Below are experts of layer 5 (counted from 0) of a mixture-of-experts language model. Rows are named router (the router's row for the expert), up (a neuron's input weights, with its number) and show model dimensions 0-191. Each number is 128 + 24 x the weight over its row's rms, rounded and kept within 0 to 255. Numbers have three digits each.
After each expert's rows: a language model's description of what the expert responds to. This comes from a sample of Wikipedia text that the model never trained on.

# expert 10
router:142140138148150153163108130153114120120125117122140139112159115108125121181118102118088133116129162186125149087100142132136110119118139152166185149113100156100172133119175165183142123155109103124142158140138114131136099117081177085103122123134123124109155132154123147107111139116106138090138137133139123118118139127116095133107137137115114146125139131128115157171142141116103130150136159100147127075141130124126129157147104160175135107125140094088107108107127135061106105155129139112104129118182161187138125164136077122090086152143089157166082132096100151099136147114110109133
up2:113175104102117134170150052113150146150181137128128137149110124185121120100134152106119092156108131199103136067145114142167125100140117113136156160106125107093145159117147148148145136140116135143144137090124123084139132106132159133136131136129129120113143093100117155128132112078136088116143132150107092124137158149134112146129121126180142156125106162109124118122092152085049126121137147146165129088147104129106137142175137142160117124124121125089135122137129082140133102114173129123125117143168114154121143158134112161097120112120142168173129145102127109108143168133109116145
up3:144112141131152154191089116109129174123084166147139160140150126120104116168098102105116165137111134133146148138102165110135111122127108109122211125110115134163138128171170112154167112122119144116122137171123150147114151112115161135130106149121169136130148128128129170143149117095099151093151175093159118124090141136093102133114133115109105121123126094121112143141146134143131107149124108123122108124143114138098078129134106155134087121116121114094148150072103108121088049142101142103105184097116148148150147122125110126109122166123126148161132154091096101119174117138133136105
up4:166142137087157149136106095120106109105109142115150126146132111134080127128173099152111089123128154087144163111125148112086147138129153126095124144121128134099150151164171127118154134117117105096127143143148144133106102116076147129071125183125140115114183169141165142113128135147130165138127131145134122159128173122103122117113105140130130134105180110135100092154077105146170056159152106122133104139124152196161104112137088154169109154136157128125120111127121142151145096103101107126118125092121137118097123114114135106113094132072122124165109156153103152119129140147118111139
up5:107155147137135127170107089154172125106173128157122163108132135083136127091171120114164127106099107134117130111163132126168136111108107159134117173104133146116138131097103132129125125145138144120121145155116088118143143118136100118152150146152139103102125161087152122130138106105132126134132162187143132154140163139108091094091107146117141156106129122135093168124133147111129127148157110163149175132132144134119128144136135153111109099110111106111137120108124088098141147100124162146085132136148146163177104130136070145078158213100120109105126069128119119122122103095116074100
up6:140166152129141149135154108149113122182138128155165101113143123164106125116131105097103103126167120145146113095115122172091143111111131125086169130107160096071132155148146157109138159132133119126124121119169095076105109104097148103134137141140105108169120124159111117130128119072073097156122140137156138101161126116141068096121156129152167164150136119119109141114121103140119154170105096106128156069144125128129128159190135157184164126113145126117136110128149137148134111124126099113133146159117102129119080090146062120123152135129130143169097142129131118134136142112149116120
up7:114145114115157174155141147131075154155143186130149119123096112121111132148121122138046143147145155130110130138119147100125132122127130084106170163113118158114155118115104148167119129169129091096163169127133164120153130129138156161117083089125125170093174136154153131119152105126129107070131119146117096105086172108102133108120104127116121127139107179116139141168165134151102143132127140150141099088136129118125159130100098124135101105141165123099086132100115119136127139140104107114129131118144126130149128112120089163107162086170107144106104124139151174102149110110092158150
up8:159157164153143133109148128143130135101156083078135137136114070156152139165083129108117063105169111155162152124149112133117088128107126149133194144127113160114135123138130132145133139126096151175112131103149135122102110125137137077089131152136128096087111127175143124127136110112129125142133121092131110090149133156097094106094120149107123110111117125129129119123115120146118100137132143097136144172135151101189094128128128136140154158157096079082147116161105096116109094133159131133152133087151099146142106109177132141114127168132086159173126130142136156168126135124118159100
up9:156159134130140123166101113121145139119119133096111089117138138138098083141143140135124147096138122132109099147089113132115129128170156123182130172123139121110132134147106139110103172159125091156147152148121112131127091116124178125145104130095109134114103153136128109116077139122148135083081110121108108121140145122143114122097157153078111147192123150135115163143155130092171124111079140149155107143157174128078135146108122109145099139147090120123122109119152085098118176149159155158136139152114161122168093096125128138114147170128121116133110149103116069110119115093148068103
Description: Word-initial capital fragments. First piece of a word split into parts, often a capital or short prefix after a space or parenthesis: Sy-racuse, Mc-Neill, Ab-ilene.

# expert 23
router:143150180163155109119123129111084147080151143145116115134154110107156124159092106107126144130158148165139143099152125082121094123116203117159133154104104119100148110117109149123149109153109110142121146128178116105137124152085108086108109100124144111135160114160139132097160155162112097150159122113108128122121117114127090087120147133098089113145140161105130160149093125133093182161136141142115116153144131150148122165134073146116139109112105105102127102115153111131113139137160137176102109127179111152163148125154091168101156132141133112139096123110108152135138098091086108149
up1:112142201140130119103101153115090129106143151124160115161127132103178122131108155077128145144170121132127153091137159089141120141096152099115149123140157152101104125132116106151126118122129113139086120155210128068164117116130144121126130144158127106117145133174099121114132123111145153142137125126114164110154132071129099131127124194126124135105124095125118160114135153110092158160130113114136168116159147097099122100092117135117158139096097119083146123129135079165128147148140131167112136147137117171114084145166095141101126122174120104161110144100116121150119110105125109111
up2:131105180147136132128113145114128136133168098166136120109171116138142118135133136119112144152168155148088114128120136138107081131181159159110164121126128137126148094134095130160143156099111115161122129129108112078116108141110152114139100140151129112143149147118115146155114133198110128111092134128122054109178136110125110109114118089139116121132149132107133090114119137132101159168107168188071091150156093191120107139118098193159142135113086124145138142094113121138111135122139137119095111152089119154111149099150086127100118172122121110133121153131117136108117133128120159154
up3:139126132158123113128120114103086119101125120131067165110132130104135123169155098100154140125147142152115169112087137105067161092141105140147118108113149141106091172097125130150128115140107117112131149110163128139071116116143125118082116114163111140128112167109097160117094126153097147157125115094166158112114151125128108169150094122087163113153202166183146156086114157098125133168148119146124125094129153152137138119121121167156132096123157118095112100104102159133097126113127125112126116144108143127134114138155124143159174141130128129168089121144092113136107100149127097112
up4:158168161112153157076125160143100120090151149109118132160097107117131103120097074122134142117131086095126096088155134133141158118103120122127121118155104103129157124136161138131156125146138157160138122133161105084161169112118114113147110128142120118087118156163149135128153145128134140162126140110138153131113146108157134112095143127106089160128182146153124132141129129134090150170107089137175107114151115105122129155095118140131139087158100113078129148120156166093135104113139162139116151122120109159156190098148105176114144118140093102123109093129128163150102118100160097186
up5:198141144177114119129180127141154115137138116120122120144128084121121110124148112096101116108136151117088119173124138158153112134142097142149107134105084112148108083118136134084187128154128120103150120166115094145132184126082134139077126112122138125124107160149170121112132155157095097141133154130122116129107101108142082091127138121118091089131134192085109119150119147136144149142092156137119117125113147148138118137118108152125134145123102098096153086116166120136089122130179174119123132133148163160134128138078129112094146122140133146110113163165135166161159134160108133143
up6:174099141197100099133141129105104138126138112065119135115127139084124129110139119136159098170129131132130149138115120106112116151137179143112090138104141127130156123128129147140079134130109098133117137166157122152123162121122097131105099120105152120155149097134131154122140133183153140146137140146161107109086145145143113110085136130068101097115140078079134134171163113093111138132148128114125139182156151133141131182136128116149133115142091141138169085105112076129118122139130126175112133114167101129142149115132100076130188163133118101119143133113141119106111098108124138170
up7:122134169181154103115145152091098168098093177108111101135163126122125113106148123163134127126170137153114108144155111116152131115141178140175134149087149132128129154113104155161110127075149127124145122151106119137149157151140107103149068107144090138105141143147157116092130131130108126105148130165113161127117079068116064144117119151128107107118104127148146131175119106125137132160144072143110130112120154123140076142157104113114144152146125100087139116116118108138138159100097157131154119114183132137114115090130095115112163109146091080128102132103140132108105143131139127147
up8:113139147101196111123085134131087162121129129069094166120118153117141175141132170087184139146150131153131142116135141130111119133148179143143117128144141118097143110139136128101127123113105144146132121152129118136130127161104105107117129104123144114154155113115121158097133158158143125116190109098132133148100108107097097126159149128100123058114155158141121134103102122137125184183136106153133104149131098101101121111139073179089125111150109152113134091121137105116130128100113125149118119143175104142128142088141081119137140160106094148129124140130176122115106128171121103081
Description: Capitalised name starts. Opening capital pieces of proper names and place names, such as Bris-b-ane, Barrow, Ch, Cl, Council, and colons after infobox labels.

# expert 60
router:154159140118156113119137109138091157103135155124119159127150134092145117125122121112085142154130138110150141091145101094153078089139162131166176141120095129135144147124142120167124158130085105156124161135146101100128095145108120119107156108124178121120107147090142162120108144119110108136170138155094136084094131172122108104100136172109139118121147185095131160136113125164130183163115138127144100125152119099154136165106077129122132088121155127102175171136165140107120152164147098105108095125175137146133151125121118127123146155120128125171132125101173141109140167089105133122
up1:146140110155179122117122147142110135106104087119094133139122076127127067152129076115096110152107130135142138118103129133120129137136132124155149136137123102128088142158127112119084135127123165144082106120094134107129097162127149127118126078131197104091111142112144171089127139147140123140130153127137136115113113185089150130097084169103137165125120120107083115132158108194093165132165163116138117181147125127123134108144096111129138151133122114117167164101134117083127089171162138116143131116154112118131101141098110131131133108108118092128167123086120108104150138121141166098
up2:116140130112114102121143088102110136132134140122124167117153118066114097136125139124108051143105118113166141111140158133116096110116166111117130116109118127134107139085133126137097133095112084160183171149104126033156156171132109108141132140115149108130143155126101111154159115149120101163130110166118142098083152113132140107083151182106154112146126126112143155160114114149149124099159126135189131113159137119170147130129103139124131096107158105130149086149096105137134144128147089119136102144131145139178121143112137131153151131121115090134099084114118124152170141123133123134
up3:162097106147123098156150135154103089079138098131161161119141079143151086137121133130104155123111120125110075132139106094092123082162143164143111150134129112118141085078128145134128138088144115150149124149148135090160113138119142135114140110117121139122139139148112146161132134139128130098126129131110146114119170181094153178168129159149167141110177101064131115140135073123106158163113118145141099125162112122098149135116107131134142095112104161070131120129166131088121158132124104140113134115114102133146171137153125093100104132158082106160135162135149110122095105145158131102
up4:135132176086160097130155143129142127135157112143155099119167145150142111122150106132137126147121111111142097098136115128146086128134155109098137161144078142134124119127135168146103139101111135142101189157149138131175099146095171146101137168116140074114125096110111135111119152095134139112086097168112106106116128130103158130109111102140140099119163118118134174150144104092123179137115126127168106117153139109157125103123138150147128088162160117074160157125134133129156107087124098169130135090132129145087109147157115169136136155119113120113139106113192152176101150139102146097
up5:143125114076138142101160125051127144143100137092109162120113100148148142152089162109096080145131115131150120112153099105154096122121173142153154153126099155117151169115103131137157137103095141157110148116140140138142142077103079105118200135131129124124112108104090118136112130103099152129150121150082168117101153148104120142085146183101108158103126134144159122131140118128112144106130143135140120126122125118143166149125091132109145114142174099120166131130169124116093153169141093127132109081133094139168144091140113122122113135122135121159128095145175126119141159104125169133
up6:114120110130130097127095157138079135111154168132136152128113141110138156142123108060128093158109161114137127120129083118109115128130170136149152163133110133079134083142125060123098146073134126123151181070135119118128097150147105087142147124107127127120105084082126133089152098126133112112156123095139075145118155144108148112082148159113155167127146106131185135142102122130137140177106112161123124125122150124132130189121132133141140134158147133128134134133128139120144117143138118129174104149171150142142147126102145149147107120097119145197159126119134147093100137160149132107
up7:161116117113160160165125153150152098116132115112146101115095100148155152110126159156157096137164100165109103129138092083150132090135179141125129105163076143101111149097115155141138085132098137117112155159122142107082123098130156106088123163176093143102125165075132138153120131105125125150156145123079120095111127153132161172152137176114106078140119138128147174089126107192092135103105157128124121130099125135147151136166111120143138128160098094137139147129137147147144114142129119138122123153130115131090157134153115124087177125131104134141163157121113126139143146125117132091
up8:130119149122109107116166105145119134146110096125144150122136134130147119137107101123147098150153135119102142133152114119132126127132201130145139143107157164125113118135148158142115133097113119111098128155135125150103119104143106106124148149146103131133134116077111080094149114154140109141110170135119140125090169099061137139118089164141076109118141108131146137110134066138072191133108168165134112137135146131125143139142141151124151145128134140102131126089142130154111141126168063140134127121135096134131137113155096094122185097133169119154204127085161131106173111121090108101
Description: Latin-prefix word stems. Stem pieces after prefixes or starts like Mag-ist-rate, dis-est-ablished, cont, ret, att, ent, plus nouns like coach, politician, Centre.

# expert 8
router:177155168113115144159089096143108182094160182087144139114124129074146105140135135141114130124154125130135143126078116130126133112113182146145146141133127125111158107107123126170088083123101156171090153085127130056110121126135113138135126112173159147104104127131151115113114066128130119139149103145134151110066143129103092119123172137092092076134130108102134147130113144128112152148118161147131124106152144105147127167101103123108114105122125092125150106143133135082110122137106134134111119137137119145132128125133091079131117167111092103151126154130083167120134105115109149148
up1:180167128132126130127129146141133174094097137087100144129128161126186092145150143123126146146118102119166100148106100091165114149128127103157131133142106110138090121165171129144135140128089141092163138110135149133156127129117102121133124110134133138157123126086097143087103093102097091117144140108134137111095140141154142103119193140109152113158130168094151127175103156119163140122128096102136147112116145121105158140074137088079178146109129106126152129125113158096114119131142097132141145129123141145137094139145107102165109159145138146145145099114101184154127138122073136177
up2:106145106131121131173129128090091108156184147101130103131091153118118105158174096127087113164159131104152156123135118155106135124107140108134116152150129155130122122135115111124126088098124162132125152120139125099166169106129141116128121131143156078066134120120129123146153125195103145175117138107169147112134108122171141126119109130123119116116116107147121087169101140135121134130148156137152095112108155171138144110105100137130110138101140149105169130139117110105136109165151155079125117108158151164191168155127098115112117117122054109093114153087082121134151115154123150135
up3:147141123151127109182118120146154129107128173125177106093156107099136109157118154160093139124145136127116094115122164116095175136137148132130156123095116113102135132143131128134141136121055147185125130144092081114159185113172120147167092130129133102112147117108154151103153121107132134137104143136150151081099162128133100146100147126135112093108131095102156148168112143064120124107144127126118149127169143139134106118142078114107133125134115131165095156154135155119121113137151181151116113096159163109162141114118119100124107155084112089136134119074097114138122101116092129136
up4:090145152151103152156108155155132137137131149153139116130169143142139126207088130109136115140132138161141125131132143110114132121131190102133137143118103095125121107087150134155159112150100124115107125136144108180122150123126120118117125134113121168119139137118092096114149106123155109083099145113097123114143150136154136106100154162091116093093170100127091091106092162095144141125127164131091137160135106141099132109113091139171124122154142084090126103146145134173097106135150160128121146129093164124164146127130093164142105121148101105215114130109129089111141149174114133144
up5:122173122108112136150145102133127140133113121152125113133108109121100088155159155156119073150138090107188109088074125054150112138117181115131163115120163140151190131142144100134117137142129130167088130122143103120168109106092144146142095131139140099132108114152120134132171098174156108121129129147172136129092111119116108121109144129098126057106118107124079179125146140124145122122141118080124111147172157110097134100143130161133131144148115131136097089148140147144101138134155109124132101172133122099145141164088111124144139155117114130129112163094107146122122143114144147158
up6:129186160137118143093138108137084182098155183097152156140147151114161103126125111120145171188123157119149135118105121119117124116073134115109142123089115108134115117132119122149114125121141141145118119129150150079101135136098112144124144129116165158112116147153139123115153098129130120166135127121114121145113157127135139114118117192098129145151093093143125125097120177139112141143103173126082079110106124117133148160071078121087100141100134107110091104131089182099113134123122188182103138159146095133129107120118129102124137139122121109115136148134129150147128137114090160087
up7:150179129190150119143138085113113108128103156122158129120166146138144123064110099106093081120176160116113113135117134088136133123156166137147176153127124111112115119121143123100159154095176110121141148076115123134110103120144111141116131097122107107121146123107110109109172072165112135128103150105157157148105144101113113123138142182120130132124147106089139143117152132121057121165103151117123130121151107095128131161116109107105127103154174108139124118128149126093128090135173157119153099092156093143151149133136138117156123121114143140131059122138100122126117108138173116146
up8:169143122147115149101091094127148136146133166105133145113145171137126117144126129156125128126144161122125087147125122129128108126131137157128154135113141131111118150131132098153084110105119181166073128137125137120094118154131117123130098123150171144136076127103159121139125105119116134138091096155145133120051144151133118153137122117106073133121142099117167155138103151123159113145110151120145076109171151153156118158099143156123112090099116132137138133119135116057129140142091116125152125122133114154165119138170067123159069183123149121145173129125128112151115058134155110114
Description: Mid-word pieces, common nouns. Middle pieces of longer words like rup-t-ure, Hus-se-in, and plain nouns or pronouns after of/in/the, such as it, title, trial, term.

# expert 55
router:129153111133156156186127142141126112129132186119075135134133100159132121148135101077135103090161163150160127131169104103113104098101148165116137134088101134117121111109128134124105142124131120139108155137152100135122073125124127090133169130135107113140163163141138115105149129156113110152156154133124110128100139133099103132091139143119122154146148141066152107127091165127097146160104144157111124141134155085133119119103095143140160057167106117118118134146154112104130136156120112153081103126147089165118168119155106085125110137119133079164093085130111154103146117140137084121
up1:130168131144110138176146099075117105111120144125136116151097101145107134126130130076096118129173171095072118071148116093145116116115149130129151161107101122131126136126144117113110124072155141173143143128141114112130087129125171126156182137097107136090134110091112127140131128098110151153123140128093137146084139109171168142124172156110089138155135124105140127141116140131153127129149080179131099159145135070135115139148102137172150127110108169094162167121161141130102149101126145117126116114136118150111159103140116113111157098101118116189125114155115131122121130158101109103
up2:186110126133143122162142137123115048117129119094118116136097059152125127106132132114120147127155152156147130118138138130108084140099139146135137140119116136142120144102141147149159154117163122104137120117133123115104088120140123120136177161151134106120143139170099111123120119169179121182150149107113075133173105132119113115100105097121080149119187135099140079112097146128094130155126111126138140129141139112149127141122097147176135132155160147104074138125119108153120164129168164134127110148135119132128119120130122098173115109115148110147130087149127147128154114152082053091
up3:166126152114151101172128163125140150110123176140098165143123140131134116151119152132162132151115118145150117161123131114092122110172123189152121142097111139134112129108170120122129128169128091113115117122153097117163086134124062148149137116093116130138196116132099094111150148155118114106131150143131088135085190146125112126093138139105115149118126189091138122129081123142146131144105114146138130138151144111151094131118136166152124097141090088142125128139139086132090115105131130122063124130118163135125176148125125107127114118108150158155112109179103136140139109099132086175
up4:160172120093159170145088122143121111136151162101118157154159114148083135121097109122139150099114122141114133117132126123122122108122081117138140192104130155158118137148133131120129167152139101139141111139113123143107109134146153101108170105087094097159111131147130145108146144136127107118167100130096141150115144148106162138081182069136186117113136117065120135124136145104137101142078156138117162128099119068117109113139148115121157128172192115100130135109118089136153167112130136124129117117148141160124101153116109118166119136117157129175110073119147104116136130107128096143
up5:130138095152160158120132148156146119099171171109135130102114109137115121157109121107142112134154124097145140179142143131126089147115095140169125106109159134130106127128122077132119119125076153133101141132115133153174080143141168137136130137107099097158190139148152129115106134113131081182122100158093116164096136158100116117104148102132119156129137130121131113146140165120135153161120136082103117166106133133128131117136099097115151092143118178080089161110177119123134084135110100142177092107129077138136146062130119130137116120141122129134144109137138150148140095143082099122
up6:115171157172149141108127188102119174121109169131122144119153140109133136140152150152126160162112123117123136162157134134135111108118126116106146082055083118106149126095119142121128122109164134146132106126114122167157138120135140141103112126125136131130112118120174113097142129115144141113117122132109150174108141138122074103111115171137088109147123149148126127136089148118145149156092135176118105130078109136141102089175104120110159108172083118086094106147125143062159185139089118148137161133127140148124136160120116078103121154139130080127164123136150154119113137127147152104
up7:192136124155136120158080076132108132130084146148123124130146114141130085148141145095151100078151160118171116132160157134145089098058135145114151104103151110158070133144107138092098146143157131135135145141110103143147139147093130147131145133134111138163121168110094108147134077149133124143102136144086132106141122146116124106128182143090152156109111128122147141106140133146108139137074178104126144162093130092142157118094145158143146105157131130118138087152156132120124141129117109165113141147118070135134116120125138096111150133142154102153117115139107106102189116105146120106
up8:161125087081092135160125111112157092128137165144107118163115111118111105127127137099140155123136132163131115119179144128182086117084121109159129130123123159116155137111126102105116127114104173143138170141145134098137102153106139119067073132123111120166148116115167111113121140134144143096180121082105126140129114122087103181106155127119119154137115102137142112140133103136133142118128130193151079118090150157112082130116119131133100133145147129112133112113210164145095073114150158093109126133114139134099152132164111134137145150117135110148131112134104129144114126121106104178
Description: Second name syllables. Second pieces of personal and place names after a capital initial, such as P-arg-aonkar, M-ate-usz, Camp-agnaro, plus San, Mount, Jan.

# expert 62
router:133165137150151117149113172156122153127161138112114101108153124121114074189132090136109100096169139156144167096123121117154105090080172165119160150141120133087158109111144157150122144107129144154091172106125149112114122113119145107118140136139115097105127163123155137099133103127099119170129169121107118098098084146077090123075133167100095107103140144123125128133109154088125165142105140138120107147143137129151101160108103137127113097148081081122139151107137128094139127164108137158118093166135098159125136120137108120095131158136130136158086121116115149092137123110082124134
up1:173147140147158095174119128124148143127115182157114135137124095110121144159125138148147143079170121137145149098109126141110084117060160167119162142157104129116140082156182137129164130152093129140136122139156157108094141173132143154121153130161121118146192193124080104133094131133135119137160131122107141086097178123099110129138106121094118102096135140092115124127100123144161140143135170126170109114137122109115134177146125130152134087135133103118119103144152093067090128126149133100107100120131110135100103161124118128112125139101117109153126113114128147094150117143140123116
up2:140101126126165162097125152089097116116135122122099146140144171117160124165111137153150135083126127130129103096112124072054135137098121139124124137089123158131142124115131139146121125092118122162131147119100118112107104146078141095100131130161103141105136153129163148132136133141152094094154192141115123164128111178092146154121171112124126087101129143122096097128129165107095105120121118204120149089121122130141146118129118125137123162129102149094153110128131115142119150158122149139134121153135144177108152123120172098144145164102103150121114173082126156077157153087124153150
up3:122142122128123109112101144129141131111122106109173138147105127143182128139092093096136107116152134162148128108109124096141111114070124122084156110141128099104175144122140105075150148116144115170110157121128137136139090153139119170088174098110115140130140138149149089105118123114111191124156114106099141102136102105188137128114136162142147123138141132115123136144112159116117146135122178125085157082151130164174086147134130120145132117118106076122140137163148161079093127142118118118138127107116103139164134092080168118130120124116115186128165105107176122153139134162136135100
up4:135157116124167106112126087122139126093095137136138131120139142113126092176112105137157104098192117152137097121087094108136168138092150148156121154141138109124114134134170153154150118078135140127119129108138133153124125123102151065168173107103157122108145180166101119130131161141127118148102142077074135134124107174121130124127140159128088141122143116121081114115122143123067117131106161137140164110100119124124127084102082136149145167180106133093092138115139156126129145137119111131141114116122129170136126133168095114159080172111114121158110135115130152106142153137150113161
up5:146124147121159130114137132115127147083157121109092112096127122146185112150110121108140116132131135126115108158103109135082129095090146169137114130133124136086141121128157145134123101143102123142117166129096116144137122115170183117165105159129141121102129140097155163133175116155116144151122148091093147123119095186143120074117138154078100081163122161103115129158108124082112170170127134124131119132133118136145114133120099161151150100153148122085141116145097159105085127110113182135119114107150113117125146127123074093124151141099122135152151126068108134090171168126114092140
up6:158164134090114126099101097156143164105124132136109134127121100090127128160140121115099085122147118131159145119113136132144131135109145101139123113095132136084136059093128140156106102103116132154129121116097113155159110123170168133149136114109174102131157150119138119109135114156174141112115125147137166087087133157132116147101171126103102138094163124087133104190101129116152154123091195138155122132154167112122153155118117139116106110150151120106067146129134103130130116134159118146124118102101109138120181140092124155152116173140099117153125118160147108111155120100103174083
up7:161119119152132048130152077107099146135070152152104115155088100157152081183132071132093111145140117110139131132073122115108110118100122116074137186131115139104109088150139135117110127121120133132138140102149139138132104132117143129148107143118140115114155166182121127130152123131124106102130140135122190102162175149087131122080141139120155129099119138110140145127103108142099144154117163124109110108158142120157138121117121142140134142122158105099080120136163142133099119124159093160120144122147145130137147128159101149151133118126171157186097175128120157138108145152112137129
up8:108110139108130125114126155170132150092132146096164127138108172151105110171107104085124129109129165160113137109157135105142133110107159163122136161099158128110122102160154149141108137153106148129118134161136122100107109192121131124096129149131164083080133135101140088112154147121132130148135186090091133130175139114089120137091105130161124157094185160106112066123123150113160139129103129125129123168114119128159151119088070115098137134104110126108162135161113108124134096103090137116151114131140111094120152171155128096089138109139134125161121103109166144118129157104126140150
Description: Empty cells and openers. Invisible characters in coordinates, blank table cells, paragraph breaks, and sentence-opening time words such as During, After, Following, In.

# expert 20
router:136123171138116150134126135141132127121114135116147090140150145120099083171122111135081119133147136132137151130117146098161092121098143119136165128138107136094137143096188152172148135095095086129120145128165081126105109174098143081168132117131155138112120126188151152130145102127120137111129129098077123101121114184079119130139138147112128110114145176087131132112091122088092164160118177101142106097150129121148131162133127146136146144148156139110145157093135131088105113130115147151114104089163141169118106144128113119094137163115117110136102142115145126128165137103073109173
up1:128150091167121149152104071130132157142112078106112115140128085139103109160119104108124170090131129125134164108172110144131156136088150097117140121121101141074094122095127147154103122109125146137094149081110119149175124174116135129165138082161120139113125162162152111156113092144131104127179133123112163114095107148095107126065172136099122125106158122096107129143123162142143183120115149145123159116142173118124123138126087129124138096136141110114134113114081114145104137141114130157130130113153140157149137145106085145148146177154122141133104141097110148146108144138089106092
up2:128117114195122134104155128132101113124109128087139120112110107066098118141121168112104119139104195113152127109127136148151118134101127116110146159126144127123114146110159163162165125076112110159138140166147124185108121148165119089142139112154159079132128094192142146105137081149118133141141098107107127108108136130110141154128140160113096157116155102109165137106124096126121147131122169142131092147156118127150132121167108135132153152144163135144141104135117103119137165140161101182136113138137152170147148136122120107105158145123127126128131113126108139106150063075066148138
up3:100137127160125166100117120129139153081112123088089117128084129120128101093099109109101165092146165143101110122112148062105148101133139135158121142131146162111136150121149137105148144166107119147144121134120156103117136187110124153142140077097136098132148156172144163165162143119080122119119160102112117112067159142146132135086089145102125121097161121106155156124117115148101155116102109130160150132161108162124143133104120112152126128109126117105142097134162129153125138154102165113163155103120121161170174139128178125092089097117130119144150112177121133097139137104117118142
up4:109123176145099120141117133111145149097127087158125129081139142114140125093103053081116148107114096120131121152184169150156106091135138116145172146127098169126156153117145145152128136102138146135153204151109100144147117130115138132134141104152134126118124130142132130135159107168133100110139127127142103119166099112159108116159129152101119144132163133142157116140117128123150200146093136147113126119107100103137136153140086127101120143061149141093144119132113150062100109166103155099121113088107146160112110149149097129102166124119107148104158128123161100112140130106133134147
up5:119168136154172112133163141145148174121120158123092149107158148095168076123140173095083086130143147151113137141129112173143102153085128137141138150114164141090153114125137177141125131119134127149103131143121123115130131113141131125137179086126129094109134124101173113093134154178139139153097155149097140096090121141085165108120168133107115150156133127105089102188134123098140115157111110139094126160116129155105144148129126088115160135145127129090141149121154129102147127141114122171121111130182120147112146150110077122135114157145112130151101141122152123148127160126085186125
up6:138126124150121140143130144194118131080117129153095151125120153106107119133115115105114099129116122147151130090132170142157126098124170140154130101109100125114163125144086159130125078154118084124140165154111077109201152148131131092089163153149131091109137150147097127085100089160084141101110166132104153076159133144122121139135165172158167140128138160123149133148125104085175163102125149146146095127130126113122139128149136125151121094095124116119125092113134125110151070121143145111157123117137150176117151166120129092109098141163118151118114117099140129156118126119123112137
up7:093153138155135150136126070105118112107114159134162148110139140152124112127135098141089136121120137118106156136121131106188103098066170125097123128110148085132101100117140147147142113126102094091150135142161122092154123189106120128113094076171185133118123105135127127136101078135116132096150093076115142114126140179120111146097161147111120150133131116105096159109166110124069152120142159145125119115122122122115177132159164079143166153160149129132158115088103132101118114155112136136143113137186118118127141140121157140123153145131114123148123094110126150153157107121134128149
up8:144112088104116180152102121105119172116126108134162130129115096210093067163116125130079150141119066163137118166124135106137107116128130120123096147095105141138123117075132112108132136114115169131121135102162098095151105108117146125164109105122141092143148118159110152129104126135121127155118128130122138160119114120118140107160139127134130151111122124117152101180136149159090161173144139115139102176145172161082128148129120112113133109116150132127083126141194141128089102107153156079131153133133122093140149147129147141099111152112137116162090115089117148098143144141141150143
Description: Adjectives and adjectival suffixes. Adjectives and their endings before nouns, such as public, American, National, human, ra-cial, plus discourse words like However, such, rather.

# expert 51
router:170133127145137119157112142107139163128137169114117140091167110123143103131134082136131112118151127130128163143133109139115118100138133140140159152147129129129130113094153135168139158111116079175087164144145149124106115128102183099154171135133108111100147153159154125106131128164082076129126133112130131102119087115113101129127142152124110091119116124122119135124103144123080161188138160101123124111133154152141086155097109113171105085122113075127123133139115123118122145173166115121073081144133130126109159088132079094092140127130114139164077144117139140117188150116114098150
up0:159124146100125110134142124118118096105159177129142134164156121119157161147159113105112083149164121130072141164131116139112121055164152126144154157117161127137093118155123123136100145101122144125128147158147107132168140096129089097137121156102104139117094136094115138122172123117119139099123087137136106097099135135126116109117148172106159165114114095147104122156128140143073152171115102153115139117112136105152134125082146127145116129090172135125134123131122096148122111099162141095117106148162100203138137132123129160109149179099130106160141151116121081120159175122139094128
up1:158143123103155120151115152167109113144130140129098170147140094196147098152139105127147104168145138107155180140159110118122121120100135128113179152122118175118112150109132159130136092114099116134107163118143107138146127158117122146182166158124159119149151176152086096121126150152119090154125129126099152076099124143130118147143103127119136119147120129124070106154093156130112116151145144120106161124126143125163119188145130146142160065155123106126096122100137152090126097149098090132122089090092127151109137128095106115116109160128127087121117114132109117136146074096120118115
up2:103166166143107149144147129191139113152139142131115138105138122127162084154171131135133069138127147103148189137130133142135144111115119122150163151117119144086109104124133138130159107102091092101117152090098129089118116100156123126112158159082145151109123133150150149108141149087143140128103080134149135111081163151103102179130144156108138177127109114122094092089129119134128146163087124141113159078154146109133140135136109136120162105117129098139101109131109129145135104129117102118132119106132158153123125119115134085105091179169156097155077125104122121110175117095118098134
up3:163109105123111062170109104158131100144129135103110146137120105140144150135116128130145093146140142117104144156125136124093169125150119179160129118109106151113148163114120084127118122145117118141144146082092124102100110093093165138142159126102131102135110124146171146116144112117131153161121105106168087100104119137151107119147129152166097114142103122128130179151122134090115121093139129124157150110110137142184134148084076117120130142170114103163144094098068187140118129110144142125154092116111138112109129096125086108181125110145098176168102137137122151126171138150129130133
up4:147156146169110134138094108163117082140155110174124135119144098137145112117131095147113109102117092166151150098130125137128081092188135120084125133149120158108126133139102155068105157093124101135136113146131130131115089139129159154150179184141109114109140136131144132117108087158128122188164168145180130118144147106127135108114153155140140130106109126135124124130122174119121113110161125120111133146134157121139109142123106073151086131103154098105114119137078167122155151144185107136116101073123139118119149096133094125129098158113100146125089150122119094114148168155133123119
up5:152116110133122126157095139114124153149123141115127155079140117121099141098115114129105134153133131163115151139129113153082127081159133148132125134126115125114138096100122171188152174122146103133119145128144145141140091133089137140120149143122143125149153151108120116138144123161112061125143139117157163138137116096153120196161149140109115114100116089104119150136109109104102147144148130123116138126078124152175056115130114122178139101155149083121109153134131151113154114137141112133113088140119131123082129076086113116134160104112134115144115169170142153175144200096126101127
up6:124138124118142156082138101156129161106125111087086117136150131066165119148181109095132132147165144094162126139100139116142110091089140138124169157135093172115118120127130166142110119130110104088134121139156118216139108197123119132120115126124161103109105110120146121085124135132192118130116148112133134087136165149087109149115151171085124120127164152109113105162087113122130149140150124162129113160132164121172116166130103110108162115126094129098129131129158139116136098122142133127135147111114100146105156110115081115143120174157121147125109135115124116110127147090119133118
up7:166103123118131132113173083104137179157121102135173127096141129115145141137162115102123135147152141118133152125113085111137106122133124142159115128135125148128152079079151117095128084151131132112072123115163126151155155139110147139159095142136138138111115151161163152122162163158119119150114094137158169115049100092145103129124134120124128144091133098103111121136151133166135091159123173076091157072097154146100093107118118122160095107156116125128133127140118131133132124128122120128065112121103139139148150074144156084132136159149131142142117149133137152108162139124144089145
Description: Date spaces, compass words. Space between month and year in Born: dates, plus compass directions north, south, east, west, and geographic words River, Sea.